Weights of a small mixture-of-experts language model, trained from scratch on English Wikipedia: 517M tokens.
Below are experts of layer 15 (counted from 0) of a mixture-of-experts language model. Rows are named router (the router's row for the expert), gate (a neuron's input weights, with its number), up (a neuron's input weights, with its number), down (a neuron's output weights, with its number) and show model dimensions 0-255. Each number is 200 + 20 x the weight over its row's rms, rounded and kept within 0 to 999.
After each expert's rows: a language model's description of what the expert responds to; "gets" lists some tokens that make up at least twice as much of what it gets as of all text. This comes from a sample of Wikipedia text that the model never trained on. Tokens count by the router's weight.

# expert 11
router,194,196,171,167,178,256,219,178,195,212,162,181,209,176,182,196,197,229,200,194,211,189,213,220,185,244,217,237,195,214,206,201,182,211,215,217,203,212,202,172,194,218,171,195,197,206,179,204,198,234,178,202,182,191,240,215,185,206,200,202,232,202,203,192,213,161,218,190,196,217,192,223,184,198,217,181,172,181,206,215,233,214,178,191,192,204,186,233,199,165,230,221,218,205,189,210,210,214,223,236,207,195,174,191,208,209,186,182,200,217,220,232,193,182,188,182,200,170,218,180,231,151,213,164,220,207,236,204,195,180,222,220,177,218,202,177,185,192,172,245,200,197,179,195,186,184,176,214,204,217,193,179,184,202,209,187,178,198,172,204,163,222,225,176,210,204,213,219,171,191,175,207,223,178,218,180,167,197,223,218,208,212,184,212,237,152,178,196,211,221,201,202,206,168,189,219,231,188,201,189,240,189,203,194,220,191,209,184,236,178,178,230,180,205,210,202,180,158,205,173,209,200,206,162,215,170,182,203,195,186,173,220,232,230,212,198,182,216,215,208,193,225,222,162,208,185,207,200,174,158,179,212,231,223,218,176
gate0,217,223,233,204,190,193,194,178,204,197,190,217,204,241,213,186,209,218,185,205,175,222,219,219,229,229,189,213,188,204,217,215,225,220,213,182,212,222,192,147,225,190,170,173,198,209,208,190,195,213,224,196,210,201,242,206,222,197,185,185,210,204,171,182,210,187,221,186,184,185,202,213,201,182,230,197,215,199,216,193,220,216,205,219,208,184,197,193,202,217,183,201,205,196,249,203,192,229,202,183,253,184,188,231,201,177,162,189,202,185,195,192,211,208,181,206,186,187,224,197,198,177,183,176,219,227,223,185,210,177,196,191,197,195,138,213,184,215,160,213,204,181,203,223,194,177,207,190,206,230,237,192,140,238,210,190,218,166,197,209,168,198,195,228,193,218,194,211,176,224,209,204,190,160,179,214,214,194,172,195,221,214,202,204,204,199,215,189,231,171,173,210,214,208,163,172,205,180,181,211,191,179,228,197,194,246,184,202,207,191,160,219,188,187,217,170,202,210,199,163,216,189,218,193,202,199,212,214,206,234,169,206,178,198,188,179,231,235,184,182,235,218,139,163,226,207,215,184,215,183,170,180,181,180,222,177
up0,166,197,178,204,188,234,221,201,216,183,209,209,187,189,196,194,213,191,198,172,198,188,193,211,207,164,228,175,200,190,208,188,198,174,180,213,180,186,190,208,197,182,204,181,224,208,208,227,218,241,169,186,182,194,175,165,197,213,219,210,181,189,166,191,213,223,207,204,199,171,200,186,189,202,232,195,202,171,195,209,196,230,180,176,195,232,179,176,172,198,213,189,203,209,195,231,150,167,186,187,188,189,195,204,217,263,188,194,203,208,245,193,182,211,215,179,233,196,255,185,215,237,207,206,217,191,206,210,190,222,193,213,217,192,218,198,214,178,226,187,198,199,168,214,201,190,208,197,171,200,224,166,197,196,208,175,217,214,141,216,182,203,197,192,197,203,181,206,189,229,191,186,194,204,215,201,206,194,180,250,203,195,178,198,200,191,216,198,228,185,211,189,210,192,219,239,183,182,179,209,173,236,239,220,202,221,241,202,196,222,200,225,181,173,154,180,214,219,240,200,210,243,180,217,162,226,213,206,180,160,193,208,226,191,201,212,180,199,166,221,175,190,207,213,220,246,195,211,241,237,180,187,211,209,177,211
down0,184,192,208,181,207,187,168,187,200,173,187,216,185,184,204,215,228,187,201,217,208,234,203,222,171,193,227,230,208,185,175,215,217,216,199,173,184,205,214,173,202,231,231,184,197,202,197,206,179,213,202,201,232,216,181,178,211,216,191,185,213,199,154,203,238,199,188,179,181,207,213,188,197,235,208,200,198,220,197,176,230,176,168,194,218,188,187,186,213,222,189,192,152,217,197,203,190,205,209,171,184,198,216,208,206,210,196,202,183,201,217,227,210,216,171,197,219,221,221,220,201,218,257,201,216,236,222,188,199,190,191,162,189,175,212,195,190,194,215,155,195,255,208,193,188,173,246,222,152,210,231,190,206,185,170,202,227,182,216,207,195,214,184,207,182,163,169,186,201,193,188,193,211,216,202,189,156,203,187,190,212,207,189,207,197,247,194,234,175,208,240,160,215,191,175,161,174,170,188,190,190,227,205,199,186,210,191,207,243,208,196,153,212,214,193,199,196,223,176,187,229,226,188,195,202,231,210,191,212,161,189,200,211,220,185,188,219,201,159,229,231,167,215,202,213,212,221,189,215,181,210,216,197,209,168,166
Noun endings and count nouns after numbers or ordinals, especially time and sports units like days, time, game, season, hours.
gets: "s", " which", "\"", ")", " time", "es"

# expert 2
router,200,187,186,208,183,213,191,165,186,221,179,209,196,202,204,231,168,210,196,211,165,220,194,203,171,213,218,219,185,242,212,170,197,207,159,234,206,214,201,200,214,198,172,174,221,206,180,159,210,159,189,201,197,192,219,238,205,206,165,202,210,200,235,168,211,191,186,196,226,216,192,246,199,195,161,214,208,223,221,184,212,192,196,194,236,206,206,241,194,191,217,189,216,161,206,209,193,174,200,228,173,178,232,205,213,223,185,207,221,176,203,206,231,191,184,187,172,180,217,169,217,183,201,212,180,195,183,200,199,223,194,180,233,172,205,215,185,189,169,180,146,201,176,207,165,211,224,205,204,201,175,177,187,164,206,202,199,166,185,209,189,221,211,185,204,196,230,206,179,217,156,216,233,173,219,212,168,217,214,219,226,180,222,208,222,197,202,210,205,232,195,210,191,179,182,224,216,194,221,197,193,187,198,210,210,203,218,189,224,204,233,197,206,251,224,215,215,225,224,209,187,199,173,202,177,181,183,211,166,197,165,159,226,188,175,206,217,221,184,175,185,203,226,209,205,196,203,207,178,217,168,229,240,204,230,182
gate0,182,216,200,193,190,179,176,213,188,232,195,220,203,238,216,194,191,201,199,194,202,232,224,203,208,208,174,194,165,214,197,202,208,221,187,243,207,194,217,198,195,194,181,211,164,172,225,192,179,238,242,186,188,188,193,239,190,186,188,182,164,252,162,220,178,190,179,198,182,228,218,204,185,212,184,212,195,202,215,197,182,203,206,162,237,220,213,232,201,192,180,184,202,198,208,173,166,206,214,198,227,192,175,198,190,173,188,204,192,190,189,179,185,204,226,196,197,182,233,223,219,169,203,223,179,226,196,215,201,212,195,182,170,191,184,276,218,191,202,226,181,199,191,205,171,222,212,192,236,211,231,234,214,209,223,146,195,166,201,234,184,201,159,198,177,215,151,174,188,189,229,208,203,199,188,201,216,172,186,187,203,186,188,194,191,225,214,206,197,201,245,163,184,240,192,172,212,214,194,190,204,220,160,213,190,203,183,195,222,213,232,190,196,189,213,196,187,216,220,182,195,216,194,223,227,210,235,219,208,197,189,201,182,186,233,188,211,221,173,161,181,226,206,202,210,178,205,202,191,183,178,190,180,215,214,209
up0,203,202,190,226,182,186,204,235,219,172,218,209,232,171,194,225,179,197,210,161,184,189,187,233,192,203,231,228,196,182,238,201,158,188,186,170,220,201,205,228,187,165,209,216,236,196,189,201,209,177,218,168,217,202,189,201,216,219,186,210,198,199,236,159,171,183,210,204,196,187,217,222,233,211,183,194,216,197,175,196,210,184,270,205,196,205,220,194,223,215,175,227,194,188,214,213,226,192,234,212,216,198,195,187,200,208,222,226,196,205,219,215,204,175,202,213,220,202,210,208,185,215,221,158,238,195,174,191,173,228,203,191,209,205,216,173,172,190,213,156,234,218,200,206,210,203,220,196,176,202,191,201,199,184,158,195,220,237,223,174,208,214,173,204,177,205,211,205,255,221,214,191,184,214,170,207,226,209,207,214,192,211,223,180,191,225,185,189,240,204,182,207,211,194,190,190,200,204,198,196,190,175,208,172,204,210,238,205,136,215,176,195,217,195,164,211,200,225,185,180,170,186,180,182,206,178,192,186,231,216,204,193,181,205,197,204,151,185,202,210,247,150,191,211,177,181,215,198,204,222,202,212,191,197,173,193
down0,195,177,211,214,258,222,206,182,180,221,189,178,183,195,213,168,182,210,187,265,170,191,171,192,201,228,208,195,182,213,198,203,210,205,209,194,187,209,191,202,182,252,172,202,216,218,216,244,188,204,187,213,238,192,208,187,198,221,228,137,201,200,194,210,192,170,183,203,174,202,212,204,197,215,202,193,208,174,179,169,190,198,182,220,249,198,206,218,189,177,197,226,206,221,189,205,228,209,198,210,210,215,181,185,184,214,173,205,168,218,214,199,225,178,192,175,181,193,156,189,179,204,181,213,213,193,233,171,201,195,203,191,209,181,188,195,175,231,190,194,185,174,226,189,184,209,170,199,214,214,194,173,226,222,210,167,203,208,223,162,211,231,209,174,232,204,198,174,175,189,220,204,228,188,197,210,179,219,207,180,211,212,214,165,212,198,188,178,181,196,162,174,209,175,167,228,202,200,229,193,208,189,222,205,196,207,187,184,196,201,191,225,240,223,191,198,226,223,219,201,209,190,183,148,196,210,177,232,198,162,225,190,179,198,214,184,237,222,227,220,189,182,196,146,190,206,206,200,196,171,191,185,195,197,165,211
Word-final plural or agentive suffixes completing nouns, such as s, ers, ions, ies, plus they and closing parentheses.
gets: "s", "ers", "es", ")", "ies", "ens"

# expert 30
router,182,206,198,212,183,234,172,177,180,192,190,212,184,221,153,202,150,184,181,193,206,228,219,178,224,210,187,159,172,177,178,198,197,184,220,247,221,181,225,209,227,208,175,237,164,215,202,205,214,188,188,207,218,228,201,226,186,171,187,195,197,197,206,195,183,236,181,168,195,187,192,185,190,162,225,198,206,189,177,200,230,218,195,224,216,216,201,185,206,175,209,177,191,201,208,204,207,238,214,188,200,183,217,200,201,203,211,207,173,188,224,203,206,207,217,200,159,228,198,179,187,231,223,169,197,219,197,174,205,176,186,221,163,185,203,174,185,179,222,178,200,173,226,162,193,227,174,195,211,196,205,182,198,185,199,235,222,229,145,204,196,178,230,169,220,207,209,228,212,189,239,226,207,206,211,200,165,184,190,197,199,225,238,212,173,203,195,196,233,199,173,212,209,193,231,204,187,204,191,197,217,209,191,160,193,164,218,199,164,143,232,169,178,190,194,183,204,198,217,208,163,180,169,205,186,203,213,193,166,201,197,213,222,200,205,181,222,201,190,211,222,188,204,188,182,188,208,214,198,161,226,179,221,212,200,217
gate0,193,198,178,179,203,194,196,211,232,214,225,215,192,221,193,198,214,200,189,216,207,223,162,193,207,209,226,159,191,171,142,209,207,224,194,190,217,219,191,164,178,205,209,238,198,208,195,204,215,185,196,220,172,202,216,223,195,181,204,211,206,178,174,214,238,222,204,207,246,167,219,223,207,214,189,184,212,184,197,210,191,195,200,221,214,206,221,189,191,187,198,181,171,165,182,206,215,199,217,222,206,172,207,182,178,199,192,224,177,225,185,168,203,245,215,169,200,192,245,208,183,199,194,234,168,225,205,209,184,208,193,201,206,207,207,218,191,190,193,165,180,175,229,193,200,222,175,207,194,167,196,228,242,189,206,190,235,177,202,209,201,172,210,179,193,209,229,214,150,174,206,231,236,197,204,156,162,178,209,198,177,210,205,186,203,198,192,176,216,199,198,182,165,191,212,190,233,168,177,216,179,203,225,190,228,178,172,188,248,218,197,216,208,203,193,214,252,208,192,196,231,207,205,211,187,178,184,182,178,181,208,233,197,199,171,230,210,200,160,208,182,219,179,197,195,172,231,219,196,196,206,195,228,199,233,241
up0,215,193,188,202,207,183,218,221,217,205,195,196,217,207,228,193,211,171,210,224,208,204,184,214,227,200,240,200,209,187,196,160,208,179,235,186,193,171,180,227,215,175,171,165,223,166,205,198,227,167,160,207,220,203,232,189,188,232,189,172,219,204,162,195,247,170,215,192,211,205,193,260,215,210,155,176,211,208,221,204,207,206,211,191,204,175,196,198,210,209,231,225,175,190,189,199,188,207,182,198,231,180,231,190,194,210,209,197,206,194,177,215,199,247,233,196,220,194,221,192,220,186,164,172,175,208,180,248,192,209,185,181,153,179,197,217,216,178,206,216,199,216,179,193,182,219,194,200,220,177,212,201,209,208,186,195,212,201,193,220,172,183,195,216,199,223,174,230,238,220,189,224,215,212,186,207,183,200,183,245,189,198,192,148,179,174,174,216,186,211,174,193,195,211,203,207,187,183,192,194,215,209,159,192,199,170,235,206,189,186,188,176,202,205,173,169,187,190,234,207,260,201,209,205,172,221,188,221,199,222,176,177,203,225,212,190,220,160,183,198,201,187,207,198,190,200,213,220,190,212,202,223,200,185,189,246
down0,193,199,208,206,198,196,175,203,171,206,182,223,178,183,207,214,185,191,210,210,212,239,182,211,180,187,214,195,185,217,196,220,211,205,198,228,178,176,170,224,222,214,197,207,185,241,199,198,221,225,205,206,192,197,183,224,194,176,183,219,205,198,183,204,176,173,198,180,203,194,194,260,198,207,237,205,225,194,194,209,171,198,197,181,245,255,172,179,192,179,217,204,250,195,206,230,239,220,192,175,190,175,169,189,209,233,177,200,204,213,171,182,200,192,197,190,165,202,232,155,177,202,218,148,235,185,168,195,197,184,228,217,207,196,204,214,198,203,207,229,187,178,210,227,161,194,218,227,197,236,222,219,182,188,156,202,207,193,209,178,183,196,205,211,212,198,187,180,216,219,173,219,179,205,165,188,158,245,169,207,192,172,179,175,216,228,173,185,149,185,197,180,198,205,220,204,230,217,236,201,207,190,203,180,182,177,191,190,150,188,187,202,221,206,197,225,205,180,180,182,212,184,203,211,229,205,187,213,224,202,228,196,182,200,221,188,162,201,180,199,198,185,191,197,188,223,228,198,196,193,231,185,199,198,209,181
Past-tense verbs and verb suffixes in narrative prose, such as became, made, served, and -ed or -ates completing a stem.
gets: "ed", " as", "ing", " with", "ated", " on"

# expert 25
router,202,166,199,223,205,220,185,227,206,222,184,235,180,213,210,212,219,148,216,219,198,201,198,164,218,174,176,176,208,199,232,203,195,209,214,209,164,167,226,190,193,211,185,178,169,210,178,225,151,223,244,208,220,217,197,182,181,187,203,231,183,220,209,236,192,187,211,194,210,164,194,166,203,177,184,208,213,221,178,184,214,193,196,226,177,210,187,166,204,236,210,180,215,202,199,209,200,199,185,171,222,206,183,204,158,211,207,205,158,207,206,239,194,201,220,185,226,185,194,160,193,209,162,182,197,200,181,218,202,194,196,235,175,192,202,217,193,167,223,213,215,220,200,210,243,195,213,206,194,218,206,203,189,247,174,193,175,230,220,187,241,163,181,195,189,207,199,175,189,187,217,204,200,183,224,189,195,235,208,192,206,217,218,192,154,202,214,190,208,233,180,195,213,236,169,230,189,189,215,188,221,182,195,213,202,218,222,209,200,181,174,178,199,183,170,181,204,218,199,213,196,186,208,172,240,242,222,205,214,224,193,197,209,245,164,207,191,182,194,217,219,194,193,200,179,205,204,208,217,198,189,201,148,186,173,181
gate3,203,232,181,220,227,198,192,188,220,208,189,202,222,199,206,168,203,198,200,199,198,161,155,225,176,200,201,185,200,211,186,196,189,227,193,154,185,212,205,159,211,159,181,249,200,207,196,211,234,215,200,206,200,242,202,203,172,179,179,189,193,244,168,208,198,192,204,193,207,164,233,186,199,214,203,202,145,213,176,177,197,224,164,198,204,191,200,195,168,235,177,166,201,194,203,191,197,182,194,209,212,182,199,193,224,214,201,204,199,178,202,198,163,206,204,221,232,192,177,191,237,207,218,192,229,174,173,184,198,210,183,203,176,207,191,188,221,177,188,209,224,217,224,233,227,194,214,199,222,212,226,211,191,208,213,213,189,188,192,201,197,203,208,227,180,212,209,190,201,179,194,199,226,185,176,211,197,221,222,213,206,213,189,218,220,179,185,249,212,195,178,206,216,199,241,186,197,192,188,267,230,205,182,205,180,195,233,212,197,185,208,180,193,207,198,198,210,204,167,188,218,206,211,218,205,179,171,189,174,181,210,212,214,162,177,218,203,197,185,189,188,209,207,191,199,186,190,138,192,255,167,199,141,170,159,208
up3,212,199,217,191,213,176,233,193,215,140,203,176,210,201,160,201,196,214,235,202,196,202,210,182,203,209,208,222,184,210,129,226,199,191,188,154,214,231,191,165,212,214,218,202,198,165,185,210,233,181,213,219,215,190,210,165,188,180,232,212,165,209,161,223,199,178,205,198,206,233,217,203,185,211,189,198,212,191,195,189,186,197,210,170,174,190,217,196,174,185,204,209,209,191,173,186,193,214,209,187,218,196,198,172,167,214,203,213,172,173,197,192,200,237,189,169,181,192,190,254,209,212,203,224,212,212,182,205,205,198,192,170,208,203,211,215,165,204,174,215,180,226,193,234,181,209,206,170,197,181,194,215,191,188,158,200,190,221,222,205,202,183,193,246,200,221,189,202,201,198,208,190,201,188,216,217,183,224,206,179,204,219,185,184,208,186,188,168,217,175,227,212,240,188,221,186,219,212,195,200,228,227,189,200,206,170,175,201,205,243,218,219,215,209,200,223,245,210,151,209,202,189,191,180,233,203,177,194,217,215,212,216,223,203,212,235,198,217,213,174,175,234,169,150,187,185,192,197,223,211,209,188,215,194,217,251
down3,207,218,162,200,209,186,202,179,201,169,199,190,231,213,179,191,206,238,150,165,207,189,192,203,212,195,186,209,162,228,165,149,197,217,189,176,215,185,172,233,221,216,198,184,194,153,180,175,195,189,216,226,190,202,193,188,204,213,220,199,203,189,200,229,190,216,208,210,174,178,220,207,214,223,198,210,202,145,195,207,216,233,223,199,171,181,194,188,198,230,211,188,210,211,211,190,180,188,176,189,217,178,179,204,213,205,204,183,200,218,200,211,224,153,159,178,205,203,208,206,216,195,214,238,232,198,183,196,212,183,220,173,199,180,193,200,202,167,207,182,165,191,216,241,202,210,185,201,202,167,213,177,230,217,195,209,171,197,230,199,196,218,232,185,194,180,239,180,186,234,207,203,208,189,197,205,198,171,175,165,217,198,192,216,178,191,190,238,212,230,178,194,217,223,189,194,190,177,214,219,208,187,205,195,157,209,217,250,216,180,203,197,219,202,241,196,225,166,199,193,160,176,188,201,157,169,193,183,190,172,179,218,193,179,200,227,200,193,204,162,196,199,179,179,188,230,176,182,193,163,199,165,209,191,214,197
First token of entries after line breaks, pipes or brackets: name initials (D-ale, A-US), titles, sentence-opening However.
gets: " \"", " ", " D", " R", " A", " 1"

# expert 19
router,201,191,190,169,201,199,208,231,196,214,209,228,145,246,204,194,221,211,197,233,216,193,205,184,192,185,203,188,236,195,181,175,216,236,199,199,183,194,204,223,180,222,209,164,207,190,181,225,219,169,206,234,193,191,176,203,215,205,195,180,220,202,205,207,182,179,206,201,187,231,220,208,213,184,182,223,210,237,198,185,216,159,214,215,178,218,208,184,196,173,190,175,192,223,204,201,194,157,203,195,187,178,216,216,210,232,166,217,151,179,174,204,235,227,227,221,211,190,200,176,222,178,178,201,205,165,179,206,229,203,181,201,242,233,221,225,222,213,175,195,209,209,180,186,216,169,183,183,254,214,217,211,206,183,186,211,172,187,220,177,171,202,225,218,185,206,206,166,216,201,160,206,191,218,206,188,185,180,204,180,231,188,178,178,174,219,223,210,167,189,222,208,192,204,180,182,205,208,210,195,171,190,172,221,204,212,173,185,221,196,217,234,239,173,198,211,174,179,220,228,211,200,213,193,212,214,191,185,186,220,183,237,192,197,195,197,204,190,238,217,209,181,174,226,192,178,236,218,210,191,187,245,213,169,229,208
gate6,182,225,209,205,230,232,190,204,205,213,181,203,231,197,200,200,201,184,182,200,196,200,188,228,211,223,206,194,219,196,205,219,209,193,223,226,214,217,182,173,152,215,170,181,196,222,204,169,218,183,228,196,196,177,230,179,222,239,197,189,189,209,171,188,189,193,213,197,193,231,206,169,164,224,196,194,178,237,194,239,225,191,209,159,175,190,168,183,200,220,221,215,178,216,254,192,231,177,192,181,175,199,219,189,196,200,190,199,236,219,181,186,203,203,191,200,191,191,188,182,231,154,205,181,176,176,175,243,214,187,211,164,152,219,201,184,211,220,195,218,213,192,210,229,227,243,199,229,188,215,191,211,197,214,161,183,191,224,203,206,167,224,235,205,197,191,194,242,206,206,193,200,207,173,203,212,216,190,195,190,219,170,167,168,224,169,224,234,171,151,198,190,195,206,205,194,173,206,160,206,166,186,220,233,186,202,217,198,214,166,219,208,198,184,178,164,197,190,225,191,207,191,189,198,223,183,198,171,207,200,188,204,200,200,211,188,186,248,194,212,224,217,206,228,218,200,178,208,200,214,232,204,212,221,189,210
up6,182,164,197,210,216,167,242,215,199,204,193,194,222,220,204,243,208,210,215,200,175,206,198,210,177,199,222,199,186,217,174,163,212,203,206,159,228,229,226,186,192,220,179,169,176,203,154,195,162,189,179,190,189,158,193,171,226,211,187,249,207,195,205,162,175,181,209,176,189,213,146,200,167,202,200,185,196,231,176,190,208,191,186,214,197,233,182,153,199,204,143,201,215,192,205,199,230,196,207,189,172,185,194,194,181,178,211,183,268,207,189,191,227,198,205,202,209,206,169,228,194,165,211,176,202,198,217,186,222,201,213,194,158,217,229,182,212,222,221,187,195,203,225,213,213,197,181,173,195,200,221,184,173,190,216,202,216,208,213,203,192,191,191,201,210,228,191,206,221,205,220,203,180,170,215,216,215,231,220,198,201,213,229,199,237,220,198,227,207,165,208,216,203,214,208,179,196,217,189,205,179,189,184,231,213,204,239,206,200,229,195,222,210,204,187,192,188,200,201,204,183,160,171,197,185,215,228,226,203,229,202,221,198,203,207,209,191,201,214,191,225,169,162,180,218,220,201,232,186,214,177,208,154,216,191,196
down6,190,204,196,202,187,196,233,190,195,228,207,191,198,229,218,220,195,161,182,218,181,205,186,207,206,198,192,198,187,217,181,196,226,224,194,218,189,207,194,198,229,200,173,183,204,173,207,199,182,195,173,187,195,192,192,213,227,200,178,208,154,190,198,165,224,205,153,224,193,209,181,166,205,189,196,186,217,178,207,233,167,187,205,171,209,200,177,211,230,197,189,186,205,206,208,172,199,203,179,218,219,173,180,167,222,223,234,206,210,222,177,170,221,186,190,237,203,220,205,198,242,205,189,231,185,182,225,244,200,197,198,193,205,224,204,179,224,189,223,201,200,186,214,222,217,224,199,211,192,195,207,228,199,195,183,230,170,216,186,209,210,185,187,234,224,198,200,170,203,215,197,190,209,192,190,210,220,236,184,190,191,172,195,212,258,201,182,207,217,219,215,183,182,221,185,212,165,215,167,240,193,183,185,236,194,185,253,186,181,215,222,202,180,200,218,192,207,214,218,186,187,149,211,208,206,188,241,217,206,201,234,236,177,186,243,204,211,207,210,193,162,189,203,176,176,203,166,201,200,228,172,203,165,165,149,242
Single-letter or short opening pieces of words after a space, such as w-ars, w-ine, F-reeform, G-K, f-oot.
gets: " ", " F", " f", " w", " G", " B"

# expert 29
router,211,224,168,204,206,202,214,213,168,190,195,177,203,227,206,206,215,200,183,210,214,214,216,184,220,202,213,176,198,163,206,190,185,163,223,184,199,204,191,185,181,160,176,191,200,201,170,199,193,199,182,219,211,221,212,192,198,240,214,214,186,256,189,214,213,223,180,202,199,166,194,208,240,199,203,203,198,233,195,186,204,189,178,230,157,189,210,176,215,164,204,221,220,216,162,225,214,192,162,214,233,235,190,189,201,201,200,207,252,227,230,186,214,219,188,186,196,211,177,198,201,219,167,207,191,219,173,183,209,185,182,212,184,233,196,208,178,196,213,226,179,224,199,196,190,205,192,220,173,160,202,186,211,208,216,214,184,167,161,252,209,186,154,213,222,222,167,166,217,200,210,199,192,228,237,236,176,211,177,210,219,224,216,210,162,227,187,193,156,217,197,196,187,225,240,168,188,180,189,182,218,174,178,209,183,197,175,199,177,201,169,185,181,201,194,213,186,218,202,222,188,212,217,204,192,176,164,229,181,223,193,176,195,188,177,221,187,211,200,192,176,224,221,182,184,220,170,178,216,224,213,211,217,193,199,207
gate0,183,177,222,196,157,207,203,205,203,177,187,165,220,221,211,230,202,201,150,223,209,169,228,202,205,214,205,206,183,216,217,201,244,187,189,155,210,160,210,184,238,170,235,195,209,187,189,202,199,191,207,194,194,183,195,158,200,186,168,194,198,203,184,193,206,235,187,199,194,199,220,198,172,225,172,214,231,205,238,192,191,214,176,195,217,210,184,186,199,203,231,204,204,175,190,178,204,212,213,230,166,243,218,198,197,188,200,228,207,207,211,199,220,197,192,214,155,246,210,152,195,230,209,174,232,219,200,192,208,217,177,214,210,190,218,216,197,187,208,186,226,209,211,225,229,226,186,158,171,178,203,183,155,186,174,212,252,215,172,183,201,196,186,193,218,199,218,229,222,203,217,189,184,188,212,203,214,174,198,181,217,219,177,212,208,227,201,227,194,235,208,196,194,202,235,165,188,205,196,195,220,190,169,180,197,185,182,198,207,201,171,172,202,180,229,223,208,218,163,195,202,213,212,193,232,171,194,211,200,182,204,170,197,227,200,221,216,183,209,198,232,190,239,167,173,190,179,199,204,206,171,213,243,189,202,197
up0,179,209,202,191,161,215,200,198,188,196,198,194,208,242,216,188,186,203,204,218,224,182,234,200,174,199,155,194,199,239,223,192,197,216,186,191,147,206,214,153,216,193,210,219,205,242,193,179,200,182,217,212,165,214,216,148,193,187,195,171,218,209,202,202,165,204,180,195,198,158,235,216,215,206,173,209,198,222,208,182,193,204,192,213,177,200,193,182,183,202,201,199,206,202,225,208,252,211,151,189,167,237,229,182,225,177,182,195,220,189,201,195,202,207,179,181,187,210,210,196,208,229,256,185,206,220,187,192,208,206,171,187,213,191,195,202,195,196,203,219,250,231,216,216,195,247,177,209,161,210,192,162,189,220,156,208,231,160,193,206,182,189,178,187,197,184,222,215,200,183,176,173,214,180,191,191,194,207,203,207,211,212,212,194,209,199,229,192,228,220,222,185,227,190,200,197,222,165,215,218,210,177,192,212,196,197,201,206,162,182,169,227,203,198,190,210,189,200,189,187,178,204,215,220,184,178,200,197,190,185,236,197,192,242,217,259,201,199,210,198,247,186,186,179,177,201,202,208,187,197,215,225,215,176,219,220
down0,184,181,189,196,200,232,199,209,188,218,170,199,225,211,187,189,210,192,178,202,194,196,185,172,190,200,187,191,184,153,192,187,205,219,198,214,205,188,204,156,219,186,204,214,183,222,235,198,216,182,197,213,194,215,179,161,205,194,209,198,220,237,173,174,208,215,217,197,213,183,235,185,194,189,218,237,201,190,176,173,207,201,207,189,160,194,221,211,176,190,214,190,208,238,180,215,182,181,198,208,207,195,191,253,216,241,170,221,253,195,198,229,162,195,203,202,193,203,194,205,185,175,201,204,178,220,192,184,182,215,158,198,177,219,196,176,189,176,224,191,170,197,212,211,242,196,170,160,219,177,194,186,215,166,196,223,174,177,178,186,214,206,236,179,270,191,208,196,190,199,196,162,210,204,194,191,232,191,185,195,189,252,220,220,212,190,194,211,194,208,191,216,195,218,237,195,179,203,187,205,211,182,209,214,201,160,199,204,205,166,183,200,185,164,203,219,189,202,218,213,235,229,193,195,199,169,219,203,177,205,204,206,180,233,201,214,171,160,189,201,241,179,165,171,170,188,217,208,206,219,199,223,212,199,235,228
Opening parentheses, == section markers, LaTeX braces and underscores, and capital letters in abbreviations or table codes like RCH, LMS, A.
gets: " (", "==", " H", ")", "===", "C"